config = dict(
    experts_per_token=2,
    d_shared_expert=192,
    hidden_act='geglu',
    normalize_top_k=True,
    routed_scale=1.0,
    init_std_router=0.0388,
    head_dim=64,
    dataset='wikipedia_en',
)
Below are experts of layer 5 (counted from 0) of a mixture-of-experts language model. Rows are named router (the router's row for the expert), gate (a neuron's input weights, with its number), up (a neuron's input weights, with its number) and show model dimensions 0-255. Each number is 128 + 32 x the weight over its row's rms, rounded and kept within 0 to 255. Numbers have three digits each.
After each expert's rows: a language model's description of what the expert responds to. This comes from a sample of Wikipedia text that the model never trained on.

# expert 11
router:101108141208072180157111104097172134151094129097126109143107163145124120162156148149133149192077110123086115091157103101086150067089123113076148200106088117094153112154141103190101106056143134160186161079122143141170104168157088070172150114128070128088174074154156115129145118132168083123170143125122122149190102152114101124159120045073125140110125149137136100136158117169155144162129167086125175151134139097112134148122167143141098135124119146144067111104100100135126144140168127189105150076142116140151165162149110103093143180177144151115094108113062121102119142153105081067165104113097110104191115150113195146184124131119081096124106160127123142112061094198160102122134095126180128142169197106109106168128110105149094173129120144182220075160173173141172113115124118
gate1:127127161161060152098120109087128147111120111161096078155160142118180151119139108098115144167115072114143089179152124126117135109104159187083168118120105142104073115047145147113141146100089112099174152107170192075117156100139152109129114153117169082086106118080155137158127118164133114132136141101130173152129152103103115086139087110088148124148084187175113121109153114129110095087112103098092124151094129119126160140183194149154108125091169134146198074111128117117204112119112226192138087102144069124141086053098128148153145118083160184130177118165143123151187153160107146126097123121162154126187159136107189112161133088154129107207175115067149238140137133142107158123144115084088111110132100149109150187119126103105108138112094123143174149132133141171084111200112197
up1:161102091055137171122078178163139164127149100140155115145178124096130130085106125126132129096135108221171149087075105134174132108136147117139140136126140130113170114154127130137096153125169107089103121096121142129116099153092091165109100075168119164115151161117118140122103144100122162114137172116149163116097163159136117110076135098092100212072078058126203140114095186091146140157148176141089127074085094129074097127152160097093098125152097114159137092153124151126089140158120109123147166146119168119060088181120184151129145169141099068127072161128087108077113111091133176129165090149079103159161092129102103096115127159117218117120123113202137078210133111144091113101133108145136077094199137139188175158147116147190131164168111164100104128073147126112127114081164055
It responds to: Auxiliaries and adverbs after subjects. Verbs and adverbs such as is, was, are, has, also, not, who, which, right after a subject, comma or relative pronoun in prose.

# expert 3
router:103128100094106162118130168128184142088153148145132149148117129093079163126099116127160136113118143101119125096111118172118101117104177098146177140168146174151205147139117100082141149126141136176208198173152045075125127195154135168082190099103150119147123118138094137136178134117170125089133127133108120121103077073153148170152077095133111186102182065065051154117175104161116125115112124155128094151149157124153203132171154051109072167137114112122131131144129138132114130145131167067095131135085062037128120141124118128192117186139088097167110148127117096117159097146167062089064192154120145134145127095113130140094072108106164119102196169122170115178119154125140118146134121157093117093156095153160114062103117103157124124175182125134127155163133126133127138079166163
gate1:120151134134133108142123138083152108114111101105132113185135112109184112123139145187091158123095150181096123136160124171134113126153128090156100097093094102102103161169073146065079070151077124092117165154123110104115151155183167138148159142092154232101166128101133139060144188119162117096164098136150188096186203026125122143119109113141098157105140063096171154100124129151172147112129097163162153120191144165069142122114152124182140097119081125155123106121116129130129102143154095139112119087098119148124160106102185110161155193073092103176123155113132120091168115156099117125132137132137109154076053119190121151159090124137118129170168113158095187154123125154138105130073138176154098203123132153073155146114111075112153118152134102126214102106159208158140112118100177
up1:064153139119091097111144161050115088096087111130168060166113132128132122114120097166150170199110154149150173095142138141188109177150128098140152056131117100086131139147123172091087129175040165190103136123142155129088174144131137090133128135108099161075171111179108167143106123130110042107188102151098120169131117099091163166116097104131087165126080061113126087115167114184153146117180143153160123162105175164083145131104124084163134181118122116177076171111159178132155093150087100147150102086128160121134158137097121134179095157153060106109128136112099123121175148126096149167095154088153140120134099097121132157133090089147077162165174130072145199163095115148153152155128101181118115081141094109099102122112131136136152133052143137113174098111091212151136159097153171
It responds to: Election tables, coordinates, demographics. Decimal points in coordinates, election-result table rows with ±% and Turnout, and census phrases like "population density"; also song-list and league-table cells.

# expert 1
router:137112129131124095118124122117078149147079115117157094139137125087172105145109119171127144108121203113139172126128056132122142115139119089104137112167124136121127150138088196139117140080172157190083090125123131117161154179118143160114086078089132110152109131048088144127141078095121110143129087132089098095169091122131124160152163145057111156127199080167215153115082216130119156079152136117143050116174185134112173132081148081107100165129140131111142147066160128101155114175107147119066177175147161113119131148115076066104128146129124141076126096099105170178125088157165155182112180097122127139153174155067124103149145140073139178121150129138130117102107116154154162064175085151096149135170151122178158155166158089122159145090139148080116100163167209076138158096166137
gate4:183081175137155165076164104067140111078122153133160113175119096177115101075085102144132062119124124206131119106147086099117094165148135101091099187120171103125154136081116183109061128157138181139087136134141154150150146141099124184138136074131100133119141098111109180158137077153189130174165158151130117102128087125112133152191137077052172111088182060116154143103136152158113133138097104099086164138154132135205118116151221145184120156132100144116105094066151170139127134096165139130114116133143097129100205106125138150153141143141179145117130048118087121158070083132133172146151129101147111132130063098126060136183171149160136131120133187082146112099134184215107176124138124174127119129135115086140141157095131147113151164113144070152113083125177119146123123110149131
up4:141088194089157130049122129071112107073137165102125103155115099140138143086155145167091083143107110210121149130132083111076116183173144108054117189109120128150147133173103148083106140153166213130142098096119155113155153146166087217170131098131122143101186104106124220145141091152162160158170145098192072113116146127116159138186130075104148124076182099102115170099120097150138140095118091093073137157131139086198112128135170118082093120160080155118135088126168116139128133090146143134117124147150131142137191139146154131126166177144132130133136103118095136160082031147135135135072157117136118122149134138129124113124155166148124106129122191083129129116143178197123203103149129154142102088177140078140138144059168143130101170092149088112137053115165126114092143127120131
It responds to: Word-initial fragments. Short opening pieces of split ordinary words after articles or conjunctions, such as c, m, sk, f, and the unit m.

# expert 27
router:148134124140119121140117176148128092156172079161169151076140152068190153144130079103099206101146174102215101084160105163090156126114180092165092126132088114107125138092157158193131138096132161117137175159135116071145165086154166135113162101123103049111100115085171193142108118038102144176191119134112115106147146134081119144117130142151107163129085098219090106072122141086176133075126117149102173108140135093136119123092071117097167149145104139090155101189104113148123110173090169145113114167108106132127109169099137128126148144080131158060115124105135164088117112153158112151100158081136163196192117096134154156128109127130174111138170117099138131145144085120117134112102120096128168140125195147143090139069090135176127130154134171205108152088078157176167175109146101
gate1:204100126121101184136136151181081137097167117119128139162101083114171159104144124109094121087095163114188104130096145086111106109137167158185117155052130145117109128167090120091152089169131120184130180164111136099132146138156143138147109114170106033181121163069169119120127112072077137124149098138129092131193085105141130180116174090124094092127097150119089134135133175100167138141110111139166169175132095172146127124092123134178092162155129126088163152166129112125123030077132130101131156121126129134126083146144136124134080177072164098145104167176110135097133120121136159131083109082089143150162087124173121089152078102139173159167138150102150102129066137109149141090151157134029141093141188094119109094160129217124141213144063133146126061156149136154146163137111101
up1:111157175166118072155103098106138123090112100108144163137078182134158126143115169136121137104146165130142106100130135143117113136127151167148095171122096106097120148159084099149120147146160143152069126111133119107120183141164117098074129101121142126119149165129113125120109147157126148104150150069146107099185094125158182127119093094126151083131150161153181126102110088093151134137112103122122056119115102199213157065129091161106110119151090140074145122142163193112174105106180177061111069147116148183137152071064146125120143100208166138096179113146095179178100083176146175141118155122150100059073138126145130162075168120106179102093100145067138125180134105055138061174144167114137090155123135126132110177121105154167120239120132129104091184121112114095178195128129139
It responds to: Numbers and scores in tables. Decimal points, score dashes and digits inside statistics tables and football results, such as 1.7 or 3–1, plus $, %, Votes, Swing.

# expert 22
router:164131094104118125202106111156101138085156121127121172123082106178112147136098149138129172151161179089177162115125142153096067127110164130157121137170073197139122149107168124091154081166150102181145177151147099082121143206164137155105170078144115126095083168068124101153098075154156104122122125159098082165126123108157147163110126121167122095093159083102110176105130094131102183151118125126183130065120147100122177104135135075198085168191160151095109115089139119148109119171078117100109121133105085147119110171139161084177123120152151110127131139072173136123169143172125021129126088163162114122091153078083119147141107149155085118138186176048137117187097167104138141119115162145138171121127173124140174119081142098108131136138101190083163093120142141129140167124173216
gate0:090154191155150170133151127184087135103109177122120185149118093137083157138131170151124150144176122156117196057061120118160100147132150108167163184141113055106132109197121150161129122160134114115139047090151141101115091143127112101146106130124132146140138143117178146142163110087082083102202124042123122175183133075153158137138144126186104134106126147152104152076147057105175138078117148158102103152136120107098138154162098100151113181176134101111135132128178108193144087119116169074146116108124127082149103097145191135133156149126143096135108093122193164179111167160144071133148137180101180101126136093145112115095152173119137166086149142185123176167153120141145150116108173071213139125114133157144074183094122219127147127171092122070111152123157104115164130111137123
up0:158129158122127133147171102144116170103144135073147190092087089132082106123089157123104139152135147164113210039163084105123123099176154107100114150102191106074095123220153203128100141098125107135162094114129152172061105120098150142178110085181124133143138119125162100192135146098152144078139093108117134079147139129084121162098178099113118106110103180127174137087116153109166206117135090127116108111132161175186180159156138092149068205123121108073185116134215171158125132117104109095171120138097137144107164158112162152162123101142132113152191128130157094130091101154150116158115131102075113148111114065149125146118074129172088126120140214143127135154132148149140084134102198126189147112088053132107147153115103164138129126106179088100122167099130085124136118108140111
It responds to: Structural line breaks. Newlines and leading table pipes marking layout: before section headings, list items, table rows, and after infobox labels like Born, Elevation, GF, GD.

# expert 5
router:118141146159132114149124197122088106124222108143147188156093166164147152145137111185084083111141112166138084083149119103138137098117161101113140095145140131188134124080106137120143161140183150168154160100132147116082155183160158117115164175105096133094105084121169115134166093098124139165179165125149175123104117124134208099140127111139153147158078120078133189123123067169085120109140129127126153158201146166125126157164090113078081138163119107136147125104144108104134142089139128083128129136069127133156167154168140075130109072139121188146186158131104148130207129094110086166043126117130087110085157093156170169174152175094140091088103129107191129157164154196176083151094170105113137131155099080168207160125153135068153163158140195115101132134091104108123157084097099
gate2:175157204144099124139094120154171127154143134116110076090160117093123131126149088142153114129097106155144108179167112184120158121103125111146196108129169118167143116102189122103155125150081148135165127114106143191167144101097099115099074116126145169135163118115174115128137112174098087138082154111074142108121114143184148124140171157103100161142124120098109164134177075086101065138155134164150108110127131157188136132172094122143045211125148167150216150095189144111135195139099121060128184102159163125097152143153149092135067088142103156122114122176125147156147122134163084155182105149099115130093084123079166125099101084112119244181130121104094133163103159108042129154117132080103156129105115111146147121134122097166082148180155127128101066122118148191117059086124120
up2:134202143137123180113133108177122037145118133190047160120152142170134184148115117134150138144132105161145138177228164112127181101117136123152159109127173111133161055082095171109134139135108128126110098133099133149193145127166127129093115132090187150107165172128146120127113122104135101127202179102149148114123159102151191136120195118158115183122097094096137106070151124101113117116118099168191100092124074128153122119138088083126131215113118177115145123111186135105094181140119110115140142139127160097147163124130163095152119137151084170141073140138056096116157151095194133125182126151112160107081095089121135124142141085139159191151141088084133127178133131094129105119137179057128129130092103086142147105115068131146104195188146143091133109115154183141048116076117085
It responds to: Numbers in tables. Number tokens in table cells, scores, dates and measurements, often after a pipe or parenthesis, such as 1, 4, 10.

# expert 13
router:157110121138084177115119133136134160068165128137166136054075154116114110121098115155131118165100147124223157112114126126102109164149136081149138138114110195136072128086180138130118094151124155144111093208139111101121118149106080100130193159129097165110132102121155174163117171150158117113132138147107104133123203139086054164139162108153121124163168137097142157105138117204106126079119170134127153110123171163081084191154101116134127176095088111079127078101067108091199161057140148143144120172146158074133100196132150127134101151076108134174123145102100067095101142151141108099066167137117111129117123144128120118165088122162136100110209147109112149173145142118181161115180167088195137165092089138132185131149089113100105136137095131189190169122063131112063115100133123
gate2:171157137162102195169167085149105161133153135173183165122113146127103086144113191181118162166129118149152147097163117121068120138084086094150147186095119118132138232139083142124111155161156129161115128201127102134138149141021125171148111114111085176127142140120178136141072122117092134100122089125039133151124176102166110168136126091147139150155142169130151124178162135192082114120107121097134111136111102116093142162169094129123142087073137124145134094062153134194155130092133195083130138124205134088184146164126175140158173114153155112189106151108096150082115148141186112140112095188103092068157161132158168153181123089142116181144135128135099129140203131193149139135159112119162147145144081134121113115130102127119120173090119170138179177161105177126080132118137117
up2:194129140118082117185186124117079134101126089087180120118104131098045108122109160184124148182117110149149134043086118105098107162106069134156145110109105109120140178094064153131157165158106106130114105151118106132161151160078122173124129097136079143072141138146152132114066110125163180100149098138117089148110125116116151090099051100217092144178148151162147131119122098212137143098114185158141152129113122056126113138155103132142164126087191179150101073061150144156060146143071113111124114105169108109181138170171100094105143141141154141131127178119111155147170110114141069129151118207097092100114159107108154163119143118132144179126081148100143134152184140120152141130111061092082163124093120168120104132067143130094150152151103146176169167127137124113044121105105162
It responds to: Personal first names. Given names starting a person's full name, such as John, George, William, often after by, a comma or a pipe.

# expert 37
router:124141077099164097111128114170070160105109124113195154173065206117176218108129165123103090162176128145137120165123173150128080110205138114160141154104113134175106099187163067056115085178120162105032160088139076106157106122111104101106096174117094159193126130115128139091122077074194153136152078150110155150132166086129144175094135160114104156136148065122154109098071137128130096163115134173097151136108119176094097149130100137124084135160153097116154146139116162125116146133134153117101121077160066133102093151152142139186137112130109109072158087070123157087136128149148110120157116097134106080147066087173151151130124119124170077104186105113114087093121110132081137147125130094129151159091161151152169119141088110138167135140134201138124156140149153085172139055111086
gate1:116165138078127126155111114071060099065167111137115078165105113137094196096092161100132176139120104178106140103145181088130120110119142079188112126101118101101140180158153137120090097156093138091144183132131063123160119122125094118185191100062165135165119190081135175110158085120084131105133099120163180170128170087089145105156098141135112147114179096137134154153095211124068128107148123101115112160112088135133146137143112155168085078117107128144133139091113096108133193162092165097151110090195096181150109153134076127164154096133148128130151163122181119103147118115114135135147095132104156125138095150128139064149150140124137188071154162129170161161147117128102173164187112067199157081131090170160062202133091114073093134163105135207146089141116147105156122114124149
up1:133082135131114134164152145098167180145078143186143149097118111142115099149175134136155084080110191058147113125139069160158077138133088210103138094105127185167096060114110120113141157112144119157140115105136177167073147170115099088043119136184109097135108139147145069159098182129141161144091128093109105071159000163145081139153146119141110106144115119113134102123134106109164135123118139120114189124131155093153102111109126099126121137111143110140148140131135143138121085066121077120099111138101177106134174076081166110150147167148152218159147152164161084140169131125166128113103140159135121141067088108131153144105095131083124076108077097142103154081121078160132096116060124180117150175087130109063093102134170102158130117125122110104116199084151121051133122191128113
It responds to: Years and media. Recent years such as 1993, 2006, 2016, and culture nouns such as film, music, review in biographies and histories.

# expert 17
router:073152131113203116159118176149113108134169112091102143064146077118154178144079141110083172127172081077179142109133091119102162111194120125126089103144170157108112108122133119089120131239159128100154170157161165113122114174145118166087161140168116144189135060129106107157120117112140169111100054109091100184101125108182072113137060138166115115171171172123123169117127133151183139127091120143149129123161126160161134140139175106105167188069113149164084172082094099161122144118073134150055121134130073109162086135155180099061133135156176148084141100037096140092120148153106151106129144124102105110103124120087174174152110118121145159148114134123139104111082122112107142127105126177127105077162190106148145094099154160143150158110126136130062125109174146102165093061149135
gate0:138147099151120109114145142085099096092149076127109142142102151108102111112123148193138134135105163152136133132088097169150148100155150132118103171183126112194131133120158139131129167108075174124099166125134091141108079171143211132123160089170105153096122165094152122122160158099062131155152121090162137081152130113115131170068107146138105097115104104111142122123099099094178140126156156104130138070125159092138133098085118098127100129164140079138107184095115081172065108214162142182112129123117137159217129163105108155179096171154164115079086130115163144026147148129109133142122122094122108134171107171120138134150124122095116091107137082114101100129107133188112227083221082180116098133106182113058081158127115186178103151203158146073123128127144140091169183091125100
up0:121127087139168160142173132144132128159136180150146126142111110140087114140137125100079141116109132123163159166119149143129114164058056155142109131104155133049120126154144109137171142142200090126138130098145050120128127061161080146087098138127170053096159101158114150128101103125182139121119120120147077119130142135106185112138089146076152195144131114158123181143102101196072131081113079132095107195123083154116152140156150118113174097146096199130103115185093160112208150070151102145124102119116041084091175127130144097078173089100071182149167110205139146146118104129121100082152082143144159182107142096168131156089138161168113167134119131122127149136097132085164073107054139101150138159137110138154156096147150123111185137082106092191176095142097112111089080131111150
It responds to: Commas. Commas and comma-bearing punctuation such as ), and ", inside running sentences, especially after clauses, parentheticals and scores.

# expert 42
router:163102125110100083138193122084168151148123134115098098080089094068114113083168147154120154130121170093143107072160148169144167073110142092145146121144122093217133119162149132069195130125148091187159129121098143142130150132082113116119157165106125137121108128113102127180213134085155134131135120122109090220087098149131102133109124168114130143078108148138111073132106147170108099107098135163097098056119111230167116153106152125125157167139155151111179123116110143115101150200077110130103106133111081139116134115141076211104142150142165122143100114156124082112086110144142195143158182127161212156111166129167117139140174111191161056091119130099119142148081093153126165131142114191187073130154104180149105172094087070119150130091111128165148099122115159124163085098117143
gate1:151102120183171110145113104104084109100197114153173078110100146144171101109173093101148156140107131170124081086167059165122154125149129121097163118139140084194126152069162127112073131117222078116149104147112138133113188166127174128103137163114131117108099140121161147156154195141153137058167141157138100132160109155149154103087149111128080165120174096144128169145115166124096127144120131162115130108081084085155130146185210111179155113074131166123166123171099129072167159168149114069091131147145092133079186143166089122100155113147129141090137075120124104093142085125200122151186068118168124078079169141107109146088180154210163076087127153108134156153109117134132091061131081111095133127128106180156151163159159154144092125116108154124203104106140163150118120133149163
up1:145122158177161145131081131090055128133188177123125134119102069120200128103168097098134150156105142152103078099167145140144152144194182086125093143137141139130112105088152162156135137127207102148146107115133190111087185127168170134038094191095127095076109104156206109165173126101150102124081147173110114091181147169126140130115186144160086170082149094111085181161160136108136090150159128125087102106127072091138183122135176103114146113092149177103174150142122142105146104163135099096140070115157077078095191159122124125125084131088136119091168094090092137134181096131175102150118114119147104083103146113107137188180183155210131095112114140047151109150122127148161150080107113136109135163160090151121158116135119121144116143105138120187141150095135121142175144138122195
It responds to: Definite article and possessives. Determiners before a noun phrase, mostly the after prepositions like of, in, to, plus his, its, their, her, and possessive 's.

# expert 29
router:181079146111139125121097065102108136143114132089108121160155181119089119132136139165150109084101098090129073120202167139118193153158162119179104139155146155142154146179131129110164132186139106135139174140150121179139154148104120135141088084128088117165102193069155153133105127106106174085182130108101172155095122185074119160116152095065069133149125124133122134116146098087041112150107119135132111176135055112113059085154141176137203143115158150159125148146160174123159082082113154130072084118116153089068141147090114138127113119069113109135137200125142149109132110142093113053150152103121082159101119072238151183102073135106175175107132139104152150101080095163146101096118091134161129091111159111139148159103139114076135143162099144114070097134107102103151170171130100
gate0:126111141150065180097108112095109148152161140160155132149125103133116083102166148174112149147124116151206180111132109147131112157176084128141081136134123155171134153167161106100078121140117138132125129133105127090100074194038056158129151074160100117175087119135166119066111133072149106176137164133110102108137098148106091127088186134123125150114120104139184121059138153115049096111167053163104144137129097155105114171175163113119202168111126158167074087152141125142132146125139119060089121147108104120184161183106166088132139088079096128110138050152083169144130127127117115173110161128134077117147097130163144129152142115063153136185175114104131081090079125134182157094166151098104089148064133115122076149062134145105141084151197079113172105140118114163128175096135114
up0:118111134108100088138073152105203168117130108162112096120143151105119145151121139088150141120147152117067176168135116123139167107134127111110164085109114129131147106160123097190086174090158111145142040090151136140116135056200180124134111197169143142055136157110121091094210141116135155151126122102144193079168138078109152135191108102165114099086109165093133126143125148123149155081117145114115121078158179086125118097046132175143106164185082077080173138104133129080121138117104091125130148175181090183150136116187131163081119166160129179153112120114147128106137092114148112137121116112120121130090153118146122110152098185163120092073156141142098141137174145089148110130050137112142141085221108094068119110194131074169114156086101173132143146081134111145103059129140168
It responds to: Sports competition terms. Sports words such as first, final, Cup, Winner, season, plus years and ordinals in match tables and results.

# expert 12
router:150112168165195102109139063183155160147127190123166171115131085154127137176118159101113083154067089129089101122147108199114129154048111183126139059129123103077120159133176160117158062144160034137146115154189121168128172102123134091134128175115098050073129151116172097057153079088157074121117094126101122171108129158120155185079128135141156132111179121150129124141078078150147124100050091089157124135122091134078167129114089131122145117113209152098179134131182090166115095130093130162154171133151128104150104138098147108212133102087106137079177134131130128093101183093165083146126151099114172126142153131127100112135121143156125150149125129137144116128174089141089178075150108153116098129171151111129112090139174119079133138176172154117123136102117132076176127103157120
gate1:128106058118156099216154093150122161083191151114054146107137076117105151167175152120145102129153095182103118091133130133160132184077118169168125148129091136150125151085141069111136163129167097100144061127150126122146179174150134138140136129150175093060058148121085122132123168105103123147081140086109173134185089097091139226127178131151116123119106131102138116127114099168109142089123120095139178129113152149129109148097123098101107162148160121135173105094181114185108075143108136159195153190145126132128148108115126119136192136045121128085203113111156152201111129158162111090077123199121131108138132117157148135099084152157107185133172124135109124102105154157135144126163076157143150196151131112136146072100145166089104125152129101131094055113150170129125050092131177
up1:116087064134141082139181082135191171082180112098054197119156099150109121180093147139133098128146074195087113107157137151132122117089139176123109155136133182157121162093119102103070132164164107122164103109158106122120120123131113100179108177159167115062102193142092086129178120084164132150080140022126118128162099122080131177087150131123160102122137131106103150156126119152124153138198083127133203160106134121084094179087114107104140143113136119171137136124113119186129112167097157175166186138146111107131159147095144082180198104116131124109158109083194120175125089149174102142105112172151176141150133091158146116133098155145114156099151176130093117128137162168132119134160101144148144169163164139139137120115133198106132115172142137144125044132160138134174033064111137
It responds to: Surname pieces and hyphens. Hyphens inside compound or romanized names and the surname pieces after them, e.g. Bai Xiao-Ying, Gómez-Navarro, McC, Sch, DiBenedetto.

# expert 14
router:170179183110105106134136188191050130143108123119143164111153100164074165093143150132102153050078110161100154078122161107183103112094190155129114124051198102132097117107105130120157136131159190185078117110091121094086046194163094118173102152173064077089161161165081141068169100119162134153118113118123162151091111132107169121111086154112144149134102086115112073162134065085123150073096127145125128117089157159153152108089124108123137118061132140142134101099107159119118119105151122148171095135149152060129091133141102113149115147086131131201097135155121096127165155186142095145095153180234134105082095094142126167111134118149132119129159138061102121153140075134129172122152125102101109156114134106158154167159104099116078105111111086143155102119140113113169092142173115
gate0:154121129073088140088075118111117122112155108130134107072093113142166118160130160100119144155100130127081110090157180068133129103161113163118046099088129120124114101151109177128113147157115166085081138138113095183117168138067122118156144119143055161085115160124093158152168143088099121123136080121121139167176099132152147165110034135120105121059115117171188104176155151157138154136128092126139135153133182146115117119160177132142116131139138143145190141155088125177150105123127116186155177088168124125086091154122096083108048133092161085122164180119081066157147116112162068101088131086158102129055151109145155156134107147087102180157153082164079164155151158128090178182112164156131109150092187171107146184103058129103098100122093106148131104105060151120204099158100142
up0:143134133124128161162079144171111136143176162142157174147151161056123110133117135130166103081190091110135134089077143177116107122091098175143149131088129124143098086162119156089124085165117095138183145088171197158121168131111100163110060153145163221147106068132148147088113159060084083153163157126134153171126130146164171122168106127080124087191117132120139123136143091100149154077116131145157190108125153104118132150137137102133127070156134130204113134131162179205135098155149148103069107110132098159145103063102122177107134162135128100161130160104162070149096119040134101122076111135161164125085187131110092159083163165157175179193128180118106106143125157132067120145154139156123144197117107103108058095141112150088147082098116124118155129169153143181159120168116114
It responds to: Coordinating conjunctions, list separators. Coordinators and separators joining items or clauses: and, or, but, &, nor, etc, semicolons, commas, and table pipes in sports standings.

# expert 44
router:108137098176123169085111210147123127133145088100133054126091108120101175095146121154175159173123112114126128109081125083155161099084196114083103054134125094102121169097124112153209123140101186131129187168118097180120128136158103153118149099133143114172094137154131154116123159115095168082127098152114127137091200116129130106154112111169105083075167113114120064132110129126079079161126084174071098107200080126073173124123159132135146159165100141169164153125109115108191155078091136102183160169121161162115205145150165080152137105151094174135144078121166109087099197084125123124185161072113139149114194111146077160119130152143155121159190120133120088127140126125145158146151165146074116104117110080130141080137120145149085143127107088100108117100185209115120109120157094
gate0:145103091121132162179179141071111135080207067115154091168113152090141114095125139133164157132155081104077136134105136087104118150108155137159110145111103047143106157119137144211187128152088213153143137120078091180152109174110101159126164156098143130179127097183163171162158120104102119098078153128085149157106164095139124115110115143088154099137101088160127075177103077109142128176167152136150122125150120162132140122134108148201112138153128123113214101148164107077144111104081068119093181112145156148158163138116105178092084107100082100159128074079120130149117080066158191081133124209103080166116122164125129141113103140165172120074164102116144114127075132147128126115147162120177180088082142119110113103124134075131093149114101074135113116171169101102133116195165156
up0:115103074150154156177182134139126137137196091097133102155099167113089117124137145115137164119088100094128116164074105081145143159108138131135110113110170079178122155148137081177187135143096201143117145146132064141188177119164086086143145111127105122161129088210170117159110152121073101147073182141130175163197152086113176086119106116161143059136091070103155099150139083130134107182130143141109115112122118098073182122148117098207134152162137136129167093121145101115137118108120123117126167140162147188172121160085114171110128135097098105197155091122177146125097094104141165042139144157111093134131178164134096117099091099124145101109202076146086121166145089128193158103140194122152148118123132122141152088094060109151073130115100102109106154129166115105202122178163141
It responds to: Clause connectors and adjectives. Conjunctions and discourse words (However, when, but, that), clause commas, and adjectives like close, strong, low.

# expert 4
router:064158162118102135167137095151099112103081126140145119140125144108172111047148148098136134106091094114157166114101100190132101107097110144090180125108130095165151140044115167129115128198084110096086143157064162123083092108109116071133158067137191131088117152069072087134166159084181144133164110178149180149106142122131167186142128110151144129136146087118090159173156077115131156175188094150105216189165166073119115085136122139135147166142168118107114134158145184157071130103052195165139111189152184125149135081137072117158094090109170101141096140100060150098101058126135200103147127129108153134135157151174178115130137156128153116143098129115139168130141165130129144133095140090126112159131175095087140134101155162078140131094135087115124132131104122125109153184146149
gate1:088197145124175109178131081212130115099092156088141117103126178134131138096146114128128168144112169132130108117114167113176145074126187112096145107097115129158158125116082166196160129198132083135172151126067132116132112227142200135133120125167106137088160157118118063104130100077047114087133107146114193136099113165135141113079145099163130138103129114120171113130134167136154128138129161124101123118188114142112111112149117074117194167134210125180102139123136119189063110164090148169079141157140099080127147130146144150144112115077097142104096134131117130086148135090127173114136113117178149114153201178187165126086149090129172068119048145163094156116136156128080105180184174127136158131101124148142111158033143124118074115112110110133164105119108119149109088150166105
up1:121155134185140103117150142108196118141145051132134112113125117116155191162108109064157079106077109107132072103092097105139127198180107135103140138182080191090166079156165089111116162136084085119189102124203101142159134124163118172107091102130113153084090118119156140162132167175099188146139115157118101121144132092153158141166117219124140120102191124111137106108066127100188146120121060174076088120079138093131149145086128184093146101117088124127152104103070069094097113176114166077077142136107117154143131127173160101161113150123154186159164102158124175176056119123130121185141155183165117110108054094096149151102125100116129114131144102114125148127148142185152120087103126153138097092121159144178142111184119139151110126104108123102143146149157162083194176141089147
It responds to: Capitalized word-initial pieces. Word-opening pieces after a capital, in place names, taxa and proper nouns, e.g. Tach(inidae), Tank, Twent(ieth), Oxford, Holy.

# expert 20
router:131140115153138101110183109139079100174094196116121141094154158207140204187085181146109145118128173092171078114091165129083141105185141112153082197081119149125177110121161154114135063127101090187090135109139152124127154137183151111075099136126135141133121190175154136143109102136061121128106110129120096049115098169113143091162151116159129147173101126192133089099093073142167043109085162118080151110137172131146124156101077089178144135120135163160112100181103075132134205117096119159072166135112102149128160190095141132117155122114164094157151152123125121164071104135126113119158121146125131156136124131120145128108155122191100125129152082160145140156000108132156128093156150108127133139134144131089159112102088118155109101157086165107168161088077108159132138081167132
gate1:108144110210104100194180125135124119170150122114118102083127149147135147168088081151146087065144153136187101122059130089098175152119151181123116127161179119170131168119154161127192150130093129111100142138177152115114155110087104121131132094063121139106105149113156156115122138119076151166109129101092182090147069126143161152146163120079121168128163118188117107081074088130168109118119125154168149126114148136124154127168099153113042131089165180159112138118126116173105183173057086123152089133108182095110189145148176108079090166096060146172117130158175119133082176117157115118124114188138086099118166127163163096159161036125141123111103114114090127139105139165085127090122134139132116189117109101144122197112089151141125134083184038134134142175127123105089144078120184
up1:107183124162130163192190106135111142164144131127113113118103143188124155210057116133126164104099140127139080101068159111040151138051166125103133165196159075172159161105122155124183135135095052108083150131114134114142152145116126101098120137101100130122101147115152175146130148121085156102099145081133166090157126125128154123104139125142178108153131132092155086052088062102155142121108150141121119114158132145132157086205093103141058072136157168159111185132076112139104160171087088146172063176105147114146157109113125085107068160122059115168114155113137119069067146116108120101152097175166145139118163080140145127133189096125155097139189139129145148083076140163089165099136121100163142188091152145139103135131093151131115104134163103136153203104127126189145110090138147
It responds to: Single letters and digits. Lone letters and digit pairs inside names, abbreviations and measurements, e.g. Wojtowicz, i.e., P.E.E., 448.95, 116°59′.

# expert 33
router:156131103114126111151083139167152180138140168102156146121157127128179143087153159133192128158130192101148157122095157142121146096085086136161123083199136141110109131097169164112145182140149124106068131115086146128128097148169159124144118097105050096185134143092123102095113141189151114090154139186105115040107102155147166146112107124090099108146127098154118103125148136109164161094112119138165121148145085154083162107116136115170132134166142176093169137136132156116125110173073110052122159087125039152108169093176184112159137115122171111149103170153087138126131096139136171126101090151108172139158085080095147232121115155123153149100147086189168159122151144137145102147145089129072158165109019100092160100119103134092104150167179132103078140092107074095166099191183152
gate1:064122130079141084139116154159165157157109147188135189128072160109129045114167111099205123121194107131152125143139116174118153131104158116093202131172092196134095163153137117118105186164155134154148112100101163153155184141108102133121115118115140194061125122115144092145103126121175152115153114163156154055137113072140137137068137112117081128098089077134099098185114126129105081125054179157148132106118131131141127140173142048143124064158126191086156083130061134163156086118154119133143138076079120107152101119151153148180155076121157132154166141174105102160117099159126100104153097123144094163140143057141138123152157180107119184104179128159109133137181167099141160073160118139137107113172117162134142086147101108103179182070095113125148143120157128109170138165189097
up1:104147161098107126159089093070124133118159162188161153108115131139074154155148097123144195131116110074125104104191171132117128130131111122128116162110155182132119076096155086109094143153101087156118099108090114129090167244127121124131090136135161143057165126126119075069119133179112111149103128156094115089141168116135111107156075107150044169140172141077151121105097120153146137136099142125127127110136148147145083109126129093082142106124121111165116104121034101136119107162172136110096149172048183156075154138190121129156115125104111166103130157166067125127174109137128095142117125079137143166152156117124110124162089204109082109070140126138148089160123084091129198004125098149163137128124077093130131135165146111056143073128121177127146122194161097088147168116126138
It responds to: Pronouns and line starts. Subject pronouns such as he, it, we, opening quotation marks, and line breaks after sentences or headings.